config = dict(
    n_experts=192,
    experts_per_token=6,
    d_expert=32,
    normalize_top_k=True,
    init_std_router=0.00886,
    lr_router=0.000995,
    norm='rmsnorm',
    optimizer='muon_variant',
    max_grad_norm=1.0,
    max_seq_len=512,
    train_tokens=669800000,
)
Below are experts of layer 8 (counted from 0) of a mixture-of-experts language model. Rows are named router (the router's row for the expert), gate (a neuron's input weights, with its number), up (a neuron's input weights, with its number) and show model dimensions 0-127. Each number is 500 + 50 x the weight over its row's rms, rounded and kept within 0 to 999. Numbers have three digits each.
After each expert's rows: a language model's description of what the expert responds to. This comes from a sample of Wikipedia text that the model never trained on.

# expert 56
router:418509549465583518453476451538415565572502500486536475527511406524409558409547531495405489506481547466496491558490491508452573471507445485589589562575517523547495467454488458545530476497452570506453459419486453510442479449537441560548604603492541435528438547570563456524422444458390516454468514557465476479442568525596554514472510505527511543422585505497494450444467571475600529518469
gate0:418606521547522536505532433505434433503473499526527544471470507426510567453486569606539462448548556449520574520380507554461453468432515533468543502573528506605511473509456515451491489536570462545359504460536564468407455529498463533420502464494551502491445497563572558503495432523549534432429468525558546573517534525458587468436479501565450564562487535398435458498503579500532525513403
up0:396572519526550499481564465488511432539521520498478467462478427400604539441541409536495533441419615542486498509503462585524538496472451569506484585577562524590442461519448515493484384556446434557380512422514499441457488479505461522399507476493455467510474541507432509494545398501442498479418543473554538606543493572536541458412545509468433429494492504427461471504471496493501538468500
Syllables inside names. Middle syllables of proper nouns, especially 'om', 'y' and 'am', such as Pot(om)ac, Montg(om)ery, L(om)onosov, Com.

# expert 5
router:490476514448541571497481438469446412527495627540522469502512484464456469382575449502510549455526588455504445494562501459515516519513509393469578492535424509532472555462525535449420551486587452522480521510489578450461413551492555529411618478462496450611513425525435505598562467525484553478451417422535483430487508514510490543524438415502500478528418423521533465456549497474523441408555
gate0:453425467455582469514518488382485539420519481572600592461466404460458482433589556457473466513469464522604500567512463551508500533507475422475529467456541487476513482546626473551568438493491498557531519541512481455478514532468478466471547425396462540514473549511456504597401463478509573580568505536445545418472493551495439598512466577593536477529500460419495476478523498436562510497585
up0:535498531541536606423500484531549426497604468481445452477505517521546501567466477529519472544425518509478470441588483504549542568546524560612575468459584407572474491540412503476507511563416451484457497618522504519416456536503520506437542605501545505573522573624470532500506508442531418526479529468412428553551384530508552437502503520533550498494465443424542486499538511575494435492461
Clause-linking function words. Colons, commas and conjunctions opening a following clause or phrase, such as when, because, although, known as, meaning that; also time colons.

# expert 57
router:494583498454558489419568502431530548415426508488515475542531438543458391489526522562578564487568596483561500527500461585430524419527479561507497430505487442442426519483473515527436476487487549550539574477443448479505558471491547484491466542459606547435461497484505510492532477441510476533528558467521487484415520560451402531524547465518544556515437470522471435428473609554327557489583
gate0:519504492510464478481525485494395500419454499477553444494541415553428498492420563551542478466504525542470498553534552442522617456552427573457546401475511362476542468486460481590523507538501533516425580545530457455519498449436483527460470475539480473476508540402485565494436570466473595571415597520510485515437467568481483601456497519555455429516482445513433545416529556539463378502493
up0:389614462533514570456541487552565459454449515491590466537496495458530532506459416452613499487540469475512458503565502547503584446517411460477541398540559538446550461606437431457468635479549484373492510505497530491485511535441475477450387488499539582533514476503432565418438506545544419547573479526520483582532476539467438480555523516548562463510523540517452558452473526491504521524463
Pronouns in quotations. Pronouns and adverbs in quoted speech or informal text, such as I, we, you, very, never, often before been, have.

# expert 33
router:464476510499453478423487414495389485473403538492522605499471577501494408515567433475512499566529504403489454445586519560531587493441542585492486520557416519460530601453434513486554549486507409545470442484486459468508463360583502468476453520479552442530538577530532413505511466554532387511454472541439545446567546533523557509542547522537514496478535489575547438543421545501510512459562
gate1:525496601444533486508525488485483433464417607492436538447474466410479557603522489532574502500634572444454476479587509493559554447478460458586461500597401460535534502440515527528433560530487429493477542474559439520513528469587452456447528492496527527491479478478462491491498535462562454502492597349542457458485535524569477519592565462495560490557509465486463398505546494592480539452542
up1:476624434513410554518483509508505631481516549532504447425470377419510472518420517552454503567583607451420522517451566527511488500482550490473570490579506540491496525478483533510549544485534448432525512455495484472562417468552473464520520531490451439463490545443474481508562536404459478393506429390441508469428479561544498521553461498581504400537474467458484468495447471420440578430527
Non-English name syllables. Mid-word syllables of Arabic, Turkic, Asian and Slavic personal and place names, such as Qah-t-ani, Yaq-ut, Takats-uk-a, S-ark-ar.

# expert 20
router:505507499498424567530588603473570560504466447519500533457475545507429545481513435494535468539392419481444533547447495463525552471608440553543573482478492551524505445538536469408515553501402464508450465480401537516522511535565437505532524572455425484423517528444474436463580514472472459468395517502512565541561420371516465542409454565487519511520461568472519490417508433469470610490523
gate0:528515543448456418504584535517589530524406504608586435486457519479462513437501493572495557527493523531395538531378418539601513505532530532449518469469517559497460590450478481543515539497480464522497499427496514459497459561455479540552507464416525628432538409529493483464513546527604496539418559558506438499488455434432516492451448538508482469508410518429508386482543518430527417442502
up0:506405473433526481537472505462544553485476443501532480519562482474477587465443411456516498442553473451560451470522578429495506494610507381574506457584486442405481526527552519511475449414523503424545498516431475491567543488548487544564512466579538462534481470569532559428449550496467510543545547493392570538472657545580503429486486521500436499477496514447508603502585504558572553546468
Latinate word stems. Opening stems of Latinate verbs and nouns after prepositions, completed by -ing or -ation, such as determ(ining), ext(racellular), mechan(ical).

# expert 36
router:503478462449517378516457554439553468509620397558463570549478611470545532382538462474445535522494535607511596531505542447496470505533553566582436570459548483504503506471570395497556543461513535389417427480546530532505529528413396485532424447525549518504442418565498444503552508498540494451523511546495460530492499424503484530509517452473479558532552546540512420515502536539563520542529
gate0:461448417347458439580504472509438462512572437528468549477546528558507438453396432567497457435381486500496525560478492533554433506440539525468543527478442455566568478535486439542437482393558497423455461483622476451500559539492508541531505547539434501492439440584440382528626537487502496532497503490470476579503423492534493482504515490475520533520459489486493457569590482517523440535526
up0:445521538569487506429563460465532520429442541428579477447447492529500492544518514426440529516518487520417496485481528496467469502504493470392442548597562533423477501478550503549476531514461549488484559557499416499546500466425456524487580417590508520571524631544531600455415467517525596477488482465416545425445437573556504488558613459531581421525568425520550497512417463486507467450522
Institution name words. Later words and suffixes in names of organizations and titles, e.g. Association, Society, Army, Railway, -ical in Mathematical Society.

# expert 60
router:550491527455599487482480490489426432514417449438533566520525584580566522488423541480490531587491499445489468563475460546499448486589568585577592479446497414582500470482506503470506513499449481471515471479413469462487421558562382560465453462517412429433475516536564476598565534483462428531554399592436534447548553453493503509491571558489555534465548469426563532469516500477541545510483
gate0:506545490465527526544428494585532489490466420473514484450408394445420514508432515535504488451462473441612554547476455442533438541621485503491436565491524519564535573611518437513571482522541476414427461559576441523482492546567441483466457397484440523511441504514477473468610515411438434484534505522581595588536532490436512494526538579494517474480492582448479524517562482558490500529555
up0:492508440420556585521400547475514417410426474535590561492489425480490550399440530565441515499496502440479498543530452479460525507498395497462507544510542515537553513590566483451623442515506543467516487607558470523503469539452439548493489473587424473525469572500445457572480515394520505459493532467549514583472571405511457425478525578456582474454472513542498517537506521540492592485404
Scientific word fragments. Inner word pieces of chemical, biological and technical terms, e.g. phen-oth-iazine, formalde-hy-de, hydroph-ob-ic, liqu-id, plus wood, iron, fish.

# expert 42
router:473431560500496412479535396446561473483475583528550467543464475445399455489437467495461436485478416434454572436502544560579476492558548579490455382493535524563523462458505526511532450448616509518550488468458586457505542466470472551556486466416541566471504525473574454403471494535487474442537490431538434438496514548529557463521481587602508481554554547476505556450578557385485540490489
gate0:511543500523490516525575399557542549431528510558442526564496388405502549521529526587514487546506537487505523444448505484563493473531493511501513482502508568468503512499536530534586573478517455520533435491392604490511448578415562569486504479583446542496494460500591483477582462435519538595514532485462582406519569418456460533530458373504565572400534495486479385504519490567450518430514
up0:477484514525418571390532509592499514584524559532511475532583455436479407580538499535503527485531514504424548541503535495523531481507447500565453428504523480485542512552559526606539535475544456506529456478532599525552449543400524579522461458605527542484536551481502484392510528466519521555431446470490497400520471546416460493560475374482546534560553485477544497554562436391604444446503
Prepositions after verbs. Prepositions following a verb or noun, mostly in, to, from, during, into, on, e.g. "emigrated to", "died in", "released in".

# expert 18
router:427522517476475457567457464598480462484505449505440452492516547464525418459503508434499469488508518544589588408451509481453523412428558508455587375554428532452543488452467586562470517443615496503401514487499465548452438437473463593481462582469524540580514443487517596434503536569460468455587561440523482447512450402524539519483466449543438481474451515568491449485468534461495446471453
gate0:437507545438494498585492433540498507459563551471460567409499478359508494454472499514519523459525550576535602543485510523421426519440504477462430518517503531559429547518417518376534484455531512444465496421534403403476493504489634569513403491509479389549552471455426538471550559492471460498503610480582476489451522471470486409536536535547476522472427494492511463472572479552487518514559
up0:514531549469467534502429445509459507469533498536438587425465483401425482410455440533448419381551600538517566483430468496442434544479517475415505499508529438434444528450506430424474473440584474419468496394534481458385490518553459519537529443458481484605504618525473564510457595500515483544464538472471481481459457498467496492562498477550520459437458472467516492509581470486491574498613
Table cell separators. Pipe characters between table cells, especially after the first column of sports standings and results tables; also colons, semicolons and dashes.

# expert 11
router:461518516424466551576466495576474550474435531536551558463586572506439506529497557454426484548540435616571500462449569456517459451453457426480590446479525491455562461468449535510609437529480492549525507526474501528509432393532450508421446630450581556512492425484539472508535505536523511432470628482507560453409482428519562561483457412520493432552487521550528526463494550455472524473465
gate0:474458433480404544533481442439543501437449414566540501484572522522467511486473585486502376396560553470470560472443471402521477484520607570507513630487493463452590480519507436534487470503578542488570478547456423560534533515537525476579471496538446517401558470465512535517467516561406468486444502580505522446518517529553514503527611582494537450488539401501476523431562512490551498498587
up0:453576432497508523526493491432485578354508467519530544458591606474435552486509592473422450603496435534519547449452410364550581445546543478515581554513542523487657518519480468574543461535496461514478584557426451446519513476497533519463531504512490595454534494515513544475490551558520572479468537526543497470480430422534529529534551509566445504520517459457466436501501520456583477510514
Table cell separators. Pipe characters ending table cells and header rows, plus markdown row dividers, mostly in election, sports and track-listing tables.

# expert 19
router:458499509414452466558437463585502540480413535526561594536542587512411515489496559463486440475550482515585468461534458461453465468442532449450592474514512536437541441542416515516478482439519519499459486518627432560579473534548473525515489494471446512521525472489568509430476469561546589421495545420443577465604460497515513567363493479556463417557582534581527537496474532503420539469502
gate0:463458459529489550543505538537491485446534555486524568422503440409472484504415488490468556495561586488467530576487506587436435405549493439431521461485464573550494464483497511513544519522581544462471542513518486470510545412513560516455514386529459513429483421471418510546519398512557519459452468592510465565445452461434534474399526409567513488550624518455385465520526431412543537464454
up0:484498494490502620514466564537502533473447591487457481463471512492426526468460520545509521442508598515490526548485520575543460486460473474528530523534401590575488470535460452468483518483529556454465484589495540518573580544444549502465455332522410528385482463483403422565514452545573527451456515600491470507442537553541574467373533432573495479512554528541451501573528461522570533517468
Table cell separators. Pipe and semicolon separators in sports league tables and results, especially before goal difference, plus defeated, vs, won.

# expert 51
router:462496552485564470499568419456544493549447568568505453471540465431397483569469522480453440510480426443567640494420469472510582477491521425540448546466486534517530461451440558572513492489464518517456509472429486567447476477525448498442425522451486470436480511544543466534591609435484551417589439546394555505436504554517540510510527527466487491510568462541456512395542493486371529557543
gate0:502470490514449474547539501557529497517565462594550505583582475437443499430416452545520462489469485526542512531412471660451504556483577416568446467460589598479509503496619572483556496574500535393438417499466485450553554541527448551473490501449485475515490558481523507514415478534576451492503533501497541441545496464471520455449513454443443443373520570527498504474560565470471583463532
up0:431442476504546499519513421545528501533457491511526493495474529585575469639568523450509510424527432468493514457531481536445588523445453448506532469444590462420662502435467416529502469463540523568558502471498458479591517401484472556521531545619472449542492598506494417499494443511543511534478502523417440475516455446450515366515485468502542527514556574502503599555535527469495486555452
Infinitive to and modals. The word to and modal verbs such as would, can, will, should, plus mid-word n or m pieces in names, e.g. ord-n-ance.

# expert 8
router:496463633570383572480568489627485567558610522459492490461433480498470501514488495449502487430401487469478497503489507443457498464532470520490537519561441529413553543499592462533498453429473502516538489479411457505552518485527553463509421533486422481498530579494534489439532500531413471449389413531419520483514478520514568413503609464471482461544591502517492442601484470574522570541454
gate17:497485509569464547489439438559503500507534489530513492539464501539474509512486428584544562527373562530569655570530512442442469437369511543561516519530471560476520568522545412500493514533512555492561455519498356449512514509478463469604564403514433507543575475442489503440562454460485444542547497434470461544528505585464457431462537506483476544424478429484506534623450485521460484533532
up17:471441493536440531610548501508594565557571479562439481497499503490615562462524463530543556481471511509548520538557529482477437439512459557476444497511557577413522520445483487523470535573445581510471473559523448598517484499431554503515458576540405474504470470390414480451593531439531450547455463524481526565405539504513532513438423505458491482368500474495504485517539354452494589514498
Place-name openings. Capitalized first word-pieces of place names after "of", "in" or commas, such as Har(ingey), Hol(land), Am(herst), Del(hi).

# expert 38
router:474476540484458443505395396481524521474571572554513488487507492471469537381349443502513443421406495504524549487533560510552425546555547540430382502483537491517473450516498497570556429442568455470485500493519562454472515489463424495563521478446501521588512484519500505442510466540513486474497563382493488479495526562456563367479446505480502533546586536523586526517606517451565560440450
gate0:482523555615547444505509493526456500461516511448513588458468462561488507577445504382619455646494614604407451560532506494444474481465435519523498461526543493487505477433516404440512467418437460543523603505463491490479472481466464445507528580498535443390480539555506461469492556460544420475489514490539544445539445592584472457440521525474469497481537530507554499524526591475461575461533
up0:480502486498580502473454464522499415464604514556432505443486478479503466544562468442461506423433505489438495460540501556468603520634420498557497475485508517544478480500485478509468505516507485509530470494348567416478490434395463491484508531489421453511571515517461528399606508420506500519498473508462555423531582552535476445483637578447468526506524453361460513543458419549494529500448
Locative prepositions. Prepositions and articles such as in, of, at, the, plus the colon after "Education", introducing places or institutions.

# expert 23
router:514549550536541421513455434438519471520592587550480508541464565520523464371470515507578544396449595551570554451462456499525414612530481486482504406511421520463485519468454456495493507488585521507461521540504506464478472430514449529508575434542531555591507455498537584544495484576508538490536476449430475517580440486554526394528418561584412486533495536580522524484523488535514404440454
gate0:505382533483522515507436462575496531398481447498487549532565472516559510533447521503468435473456529431549504489418532467481496445441509521486646488527473435519591525405496540521416446473475556560449423582468474478492457533536381578575451476509420544462454481476599509545555477489494541518443529469491439534472417481493507443463436518424517471483538438436434623511584501447566563480477
up0:546618551480550465395486566592508503491491471467509545436531527523498480441535580556491574585605508547451441483463496549567469437527527602488540461429528509553448526479515453450496503495459441505471509512615541496546462461596474472499510598562529554566493587401513603527537508586570496454571531470463497490440436474521538498416541543501541481521555463514492535354509426456515499484504
Field and list delimiters. Colons, pipes, dashes and commas separating a label from its value in taxonomy lists, infoboxes and tables, such as Genus:, Suborder:.